{"d_expert": 224, "activation": "swiglu", "moe_layers": [0, 1, 2, 3, 4, 5, 6, 7, 8, 9, 10, 11, 12, 13, 14], "normalize_top_k": true, "routed_scale": 1.5, "n_head": 3, "norm_eps": 1e-06, "rope_base": 1170.0, "lr_head": 0.0054, "decay_fraction": 0.77, "decay_shape": "pow", "doc_mask": true}
Below are experts of layer 3 (counted from 0) of a mixture-of-experts language model. Rows are named router (the router's row for the expert), down (a neuron's output weights, with its number) and show model dimensions 0-255. Each number is 200 + 20 x the weight over its row's rms, rounded and kept within 0 to 999.
After each expert's rows: a language model's description of what the expert responds to. This comes from a sample of Wikipedia text that the model never trained on.

# expert 2
router,175,147,191,235,218,222,208,186,171,191,176,208,192,217,218,215,186,210,224,231,183,217,233,219,211,218,215,207,228,209,166,202,213,215,215,222,178,221,174,205,176,187,201,200,194,225,220,199,182,202,172,201,190,209,219,179,201,204,233,180,227,198,169,214,224,224,187,205,204,204,185,185,213,208,229,158,196,186,164,185,183,213,170,216,158,216,201,187,152,216,209,215,223,171,227,197,225,232,171,173,197,214,220,177,192,168,161,204,182,213,194,200,208,210,174,207,189,200,188,159,163,227,201,197,204,179,214,198,205,214,225,177,203,192,181,189,184,203,188,195,208,203,179,198,213,189,194,163,176,195,229,208,193,193,201,162,194,183,210,197,247,174,228,182,184,184,174,199,208,214,198,187,155,180,178,198,184,201,214,179,235,233,200,212,163,223,190,190,217,200,191,191,189,233,183,181,195,204,207,197,195,267,214,204,198,187,177,186,172,204,221,228,226,215,212,196,226,218,220,173,185,201,165,197,187,181,216,254,182,210,184,225,234,189,188,204,205,207,226,190,197,221,202,184,231,208,221,188,186,165,224,208,213,183,205,215
down0,205,178,231,221,202,201,160,214,208,213,185,179,203,201,188,203,180,209,197,176,187,198,215,182,187,178,175,205,207,154,192,207,219,191,186,185,223,195,207,181,243,194,206,224,209,193,176,218,189,182,208,183,244,233,193,225,220,160,199,214,161,178,172,220,211,181,191,219,221,219,221,193,203,174,177,213,192,238,203,177,170,228,197,197,168,189,211,199,195,227,189,208,213,212,196,222,186,187,202,217,182,184,234,185,204,178,176,207,212,231,189,175,197,205,186,203,166,215,232,210,202,182,220,205,224,173,213,224,155,222,175,194,192,181,258,196,171,185,206,237,212,198,193,167,214,222,205,161,192,225,222,179,207,205,217,188,183,218,177,190,221,195,232,202,195,198,188,216,189,207,179,168,231,177,209,176,201,181,187,161,205,156,191,216,196,187,245,212,236,183,216,202,204,176,194,206,197,190,222,190,193,180,250,210,199,175,224,167,174,183,211,195,193,192,232,177,251,237,218,220,221,192,217,177,209,227,183,187,214,237,200,189,203,173,186,216,179,203,198,225,209,181,208,203,240,187,210,207,201,195,214,189,223,199,217,222
Description: Opening parentheses after lists or records, such as Overall: 82–96 (, plus capitalized first pieces of names or words, like Pu-get, Ep-istle, Sch.

# expert 9
router,198,195,174,213,188,175,210,183,205,197,215,226,197,171,225,205,197,165,204,200,177,183,220,221,226,201,232,181,205,230,195,200,215,176,226,241,168,201,204,189,180,188,176,187,194,218,212,150,184,206,199,190,210,191,203,209,236,239,219,186,196,256,188,211,188,207,186,199,192,167,165,179,188,207,197,191,206,160,196,233,193,211,196,199,195,226,189,193,203,206,215,210,212,189,223,197,169,197,192,177,188,227,207,218,208,180,217,197,187,201,207,185,196,190,179,244,225,182,179,187,194,207,163,211,190,163,215,221,215,201,220,173,188,193,200,253,179,204,199,186,170,206,178,219,215,143,182,234,178,188,218,228,174,220,198,190,225,186,217,187,230,166,239,183,176,208,197,246,206,204,160,192,236,197,196,215,192,182,185,182,215,223,209,207,184,217,172,201,211,203,242,189,188,202,208,193,175,192,212,195,187,233,213,184,216,192,189,165,174,200,199,175,213,171,191,203,238,223,157,177,204,162,191,196,215,208,217,233,168,177,194,193,217,225,199,180,183,195,185,184,184,241,194,225,217,189,225,196,204,196,244,185,207,185,221,197
down0,210,209,208,250,214,199,189,181,164,176,174,189,214,206,208,149,184,208,245,215,183,211,186,189,183,223,192,222,198,200,229,233,171,199,204,222,189,249,231,206,191,179,219,211,197,182,211,227,197,200,196,230,218,217,186,178,205,204,204,171,190,195,214,179,209,188,233,195,196,163,227,198,223,199,220,165,198,201,187,191,153,182,187,197,157,171,198,190,192,194,181,211,214,205,180,219,201,209,202,205,207,162,213,172,171,193,164,208,199,219,226,184,204,176,213,174,218,203,201,203,238,197,200,217,184,172,237,186,202,186,237,205,191,183,178,215,210,157,171,200,202,190,184,185,217,167,162,172,186,224,173,189,201,201,203,213,241,188,209,187,212,220,234,204,157,210,233,190,193,219,186,222,179,200,186,223,192,222,198,214,186,213,212,218,160,192,186,222,206,225,221,206,222,181,148,199,216,208,212,184,178,176,211,197,209,214,171,229,210,186,189,197,218,193,222,249,172,203,211,210,208,220,200,215,213,200,203,181,174,198,224,163,205,204,193,202,204,193,168,193,242,187,204,197,207,183,152,207,232,230,205,209,218,179,182,193
Description: Function words linking clauses, like to, and, but, when, while, plus closing parentheses, periods, commas and equals signs.

# expert 12
router,179,196,174,192,206,221,231,208,184,207,181,217,189,194,201,216,199,193,226,216,176,211,212,235,198,185,209,172,238,232,183,228,192,218,222,193,177,212,223,207,193,206,178,206,211,169,206,161,185,188,181,220,189,184,193,168,226,221,230,210,205,185,203,206,189,194,197,186,208,170,172,211,206,205,205,182,213,212,201,194,163,220,180,186,203,235,187,166,192,180,224,176,216,156,220,209,190,200,195,173,198,202,199,217,215,186,189,222,179,202,183,169,221,179,186,239,192,190,174,174,215,219,190,184,181,210,218,176,206,206,224,212,167,173,219,195,187,202,195,221,203,214,201,204,171,183,182,201,186,202,234,236,162,195,205,193,239,173,215,173,214,179,230,196,178,205,145,226,222,194,197,219,166,196,194,192,197,183,206,195,207,224,161,217,173,219,140,208,239,181,204,217,201,222,202,206,202,193,223,171,221,199,229,159,217,191,163,197,175,205,222,186,212,206,237,186,214,199,139,193,178,171,202,190,171,207,200,207,217,192,175,207,233,195,197,172,200,186,210,183,156,236,190,219,237,187,204,181,209,195,215,197,186,172,173,188
down0,187,179,176,199,221,217,221,166,204,213,196,204,188,218,226,178,183,186,203,201,228,161,209,195,212,209,230,189,178,199,191,203,166,194,207,189,180,234,190,178,178,204,201,225,245,228,212,175,226,213,190,203,180,230,146,167,211,181,209,205,203,206,260,198,206,190,235,202,200,215,227,195,210,207,178,222,209,220,235,169,184,198,191,186,188,185,216,162,206,185,232,203,200,199,204,172,183,188,195,222,220,182,185,201,197,182,201,194,170,169,209,222,192,209,205,159,194,186,200,188,187,219,213,195,171,166,218,193,189,191,219,197,167,201,205,190,226,210,180,169,212,194,170,193,212,193,167,187,220,210,192,201,174,192,189,194,222,149,185,216,203,232,202,186,194,173,219,167,193,158,183,185,208,179,211,219,218,191,195,226,192,200,193,231,181,207,173,189,159,163,195,201,181,220,200,224,180,204,200,190,210,236,199,214,238,192,204,245,200,214,184,179,229,175,193,189,211,220,181,190,180,233,196,203,214,197,186,162,254,249,209,190,174,230,159,198,179,212,203,200,205,183,189,218,180,230,191,173,216,194,212,189,194,231,211,177
Description: Commas and single digits inside numbers, scores, years and tables, such as 9–6, 122-2, WRC-3, and commas between listed names.

# expert 3
router,157,211,180,218,228,187,182,173,164,205,180,220,167,211,240,210,205,174,218,224,202,217,232,204,212,209,188,198,222,194,161,204,217,207,214,238,187,197,216,187,165,191,183,220,197,189,196,155,209,210,185,180,169,174,230,185,214,224,225,188,214,217,210,207,234,212,169,186,181,163,189,193,215,210,202,173,206,176,212,219,186,224,189,202,192,202,195,166,167,201,215,168,204,158,212,189,179,190,165,192,177,176,217,202,193,171,185,206,196,192,201,206,182,209,163,221,180,212,171,219,181,220,149,172,200,208,196,197,214,218,218,203,199,199,204,213,179,210,210,235,221,194,199,226,177,185,179,206,187,167,204,242,172,221,187,167,235,208,222,189,233,182,196,177,173,191,213,215,165,206,227,209,209,214,199,202,169,202,177,203,230,193,179,188,181,207,181,208,215,170,231,240,182,205,207,181,218,213,205,205,209,232,194,214,219,200,177,199,157,237,213,206,199,220,208,184,229,187,201,194,193,198,189,192,184,194,215,227,193,174,181,203,200,218,201,165,194,176,204,202,169,252,218,205,232,189,235,190,195,184,224,234,231,176,195,192
down0,185,193,218,203,206,197,194,212,192,255,188,207,205,172,210,188,205,192,211,195,221,193,186,192,198,209,246,202,208,208,171,194,183,205,206,181,193,201,181,230,233,221,199,168,184,211,225,211,161,209,212,211,182,193,197,223,226,190,195,195,186,174,194,171,178,206,229,203,219,199,216,182,205,226,161,232,183,190,197,191,191,188,182,222,185,174,199,195,189,208,219,193,211,197,192,239,227,211,191,222,205,192,172,161,243,225,236,218,215,210,217,227,212,145,235,242,219,206,229,188,224,217,229,208,189,197,202,179,210,204,204,194,184,169,205,160,235,184,207,238,182,196,180,195,214,174,194,169,188,231,183,198,227,186,223,203,191,193,206,205,183,223,229,206,222,213,190,211,169,190,213,210,164,210,218,219,208,212,220,174,208,196,212,209,218,235,222,210,182,189,188,196,217,176,210,205,179,203,205,184,229,209,193,198,157,198,229,177,186,220,189,215,150,197,235,169,187,233,222,199,185,227,192,213,220,191,216,209,212,165,220,218,154,215,220,195,204,192,186,230,190,178,183,153,214,201,168,212,213,180,236,201,212,152,181,215
Description: Determiners such as the, his, their, as; also pipe separators and list dashes opening table cells or lines in tables and lists.

# expert 15
router,166,182,164,236,218,211,231,182,174,199,184,201,177,225,211,222,211,193,223,207,214,201,191,212,195,222,219,191,216,216,162,199,203,226,212,202,167,201,224,217,198,201,191,197,186,207,210,215,178,215,195,177,181,224,191,203,220,219,222,161,191,227,193,233,240,186,174,195,215,194,180,171,210,235,229,209,229,185,183,233,177,187,182,217,181,184,188,198,152,207,224,179,207,191,220,200,175,181,214,195,190,203,196,179,253,171,215,232,217,195,212,206,228,201,176,238,238,226,166,165,187,232,192,236,198,176,211,229,201,238,234,179,195,186,200,220,181,198,204,197,176,200,216,227,189,180,175,214,178,190,220,200,208,218,214,171,233,181,222,185,233,156,240,180,156,198,170,244,217,221,217,200,192,183,177,227,200,193,199,180,207,195,220,223,171,220,190,194,217,181,217,201,190,197,207,190,195,202,172,190,207,239,214,188,224,155,186,204,149,181,225,211,220,188,197,215,202,195,182,195,194,187,195,208,183,193,199,211,192,202,195,211,241,221,175,204,196,181,215,183,189,219,185,201,211,165,188,212,196,193,195,188,184,189,191,206
down0,186,165,189,225,208,196,179,238,185,162,235,205,234,211,224,211,207,187,193,186,167,177,217,223,215,196,226,242,177,175,186,191,201,194,209,203,167,188,196,181,227,200,203,185,174,202,205,206,188,172,193,199,199,221,225,199,193,165,207,157,168,186,197,205,198,237,168,232,213,190,238,209,226,212,164,183,196,202,215,203,182,183,177,202,227,242,189,225,228,209,198,189,221,184,164,179,201,215,170,215,192,244,162,178,217,216,195,195,191,215,213,207,182,190,214,197,189,169,179,207,167,215,197,167,216,209,184,232,198,210,222,244,207,209,200,188,192,201,154,199,211,232,230,211,175,192,222,201,187,184,192,212,190,224,218,185,221,207,176,206,197,205,161,196,231,195,203,206,208,200,189,179,193,204,211,210,191,233,185,167,188,218,230,200,186,235,216,180,200,186,194,186,202,191,178,164,171,170,220,190,205,202,183,228,217,218,214,165,211,210,228,193,173,191,254,220,191,215,187,224,218,216,178,179,217,200,205,200,192,232,206,172,235,180,166,215,179,188,204,217,195,214,218,186,201,210,227,170,167,188,164,187,218,209,188,176
Description: Periods, colons and equals signs ending sentences, subtitles or headings, plus years like 2014 and first names like John, George.

# expert 11
router,184,206,165,221,193,212,224,184,190,184,193,197,190,201,225,228,215,181,218,247,187,198,194,202,197,213,222,210,200,235,210,169,196,203,230,211,155,220,201,228,195,176,198,219,205,236,173,177,167,209,192,232,203,195,189,179,216,236,209,144,180,200,212,194,229,167,160,218,207,189,176,198,218,211,224,201,191,186,184,212,191,189,221,215,167,193,196,191,201,204,203,200,195,203,209,177,198,172,175,198,207,218,225,188,233,206,187,210,183,231,207,225,184,169,166,244,198,216,201,193,186,226,190,178,187,174,223,223,237,221,211,182,192,189,175,189,190,192,180,221,215,201,180,202,193,173,188,190,173,183,231,196,158,192,198,170,170,158,216,168,187,192,238,207,191,185,228,220,199,195,186,207,197,175,178,184,168,223,200,173,220,256,223,206,174,226,198,228,214,208,200,195,218,230,221,213,183,213,234,194,170,201,204,200,183,199,155,178,204,220,208,203,218,189,206,217,204,185,209,195,194,178,200,199,188,208,199,198,172,172,172,191,214,212,167,203,191,159,209,183,232,210,181,187,193,162,220,165,219,178,225,200,237,194,219,213
down0,216,166,172,189,190,178,179,200,173,203,235,171,215,201,190,165,202,206,200,191,192,211,201,220,224,222,179,185,221,158,202,204,212,216,165,177,203,219,178,213,193,172,173,198,187,221,194,162,165,201,211,158,222,169,211,209,211,204,217,237,208,195,198,210,178,198,182,232,224,179,233,170,187,164,195,191,180,223,201,196,197,223,181,205,185,213,196,181,228,205,203,212,223,212,183,179,184,180,240,194,184,202,167,214,177,200,188,184,198,199,207,205,231,200,197,206,245,157,218,204,208,209,187,189,214,219,186,212,212,222,186,190,198,205,194,203,167,177,206,192,189,189,221,205,232,233,166,230,206,229,191,167,209,217,172,227,195,212,196,199,173,183,218,206,215,200,164,216,201,204,177,201,187,201,216,199,185,188,202,173,185,203,182,185,210,203,220,241,169,216,229,226,213,187,200,165,222,201,162,188,198,212,214,180,231,219,205,201,207,159,220,185,236,215,216,178,194,196,146,188,189,215,213,163,173,154,233,233,214,197,211,224,215,182,187,201,230,198,181,186,189,174,209,196,243,200,245,189,221,195,189,226,174,196,189,226
Description: Words like from, all, some, also, or, either, plus final pieces ending names or titles (Getaf-e, Strang-e) and table pipes.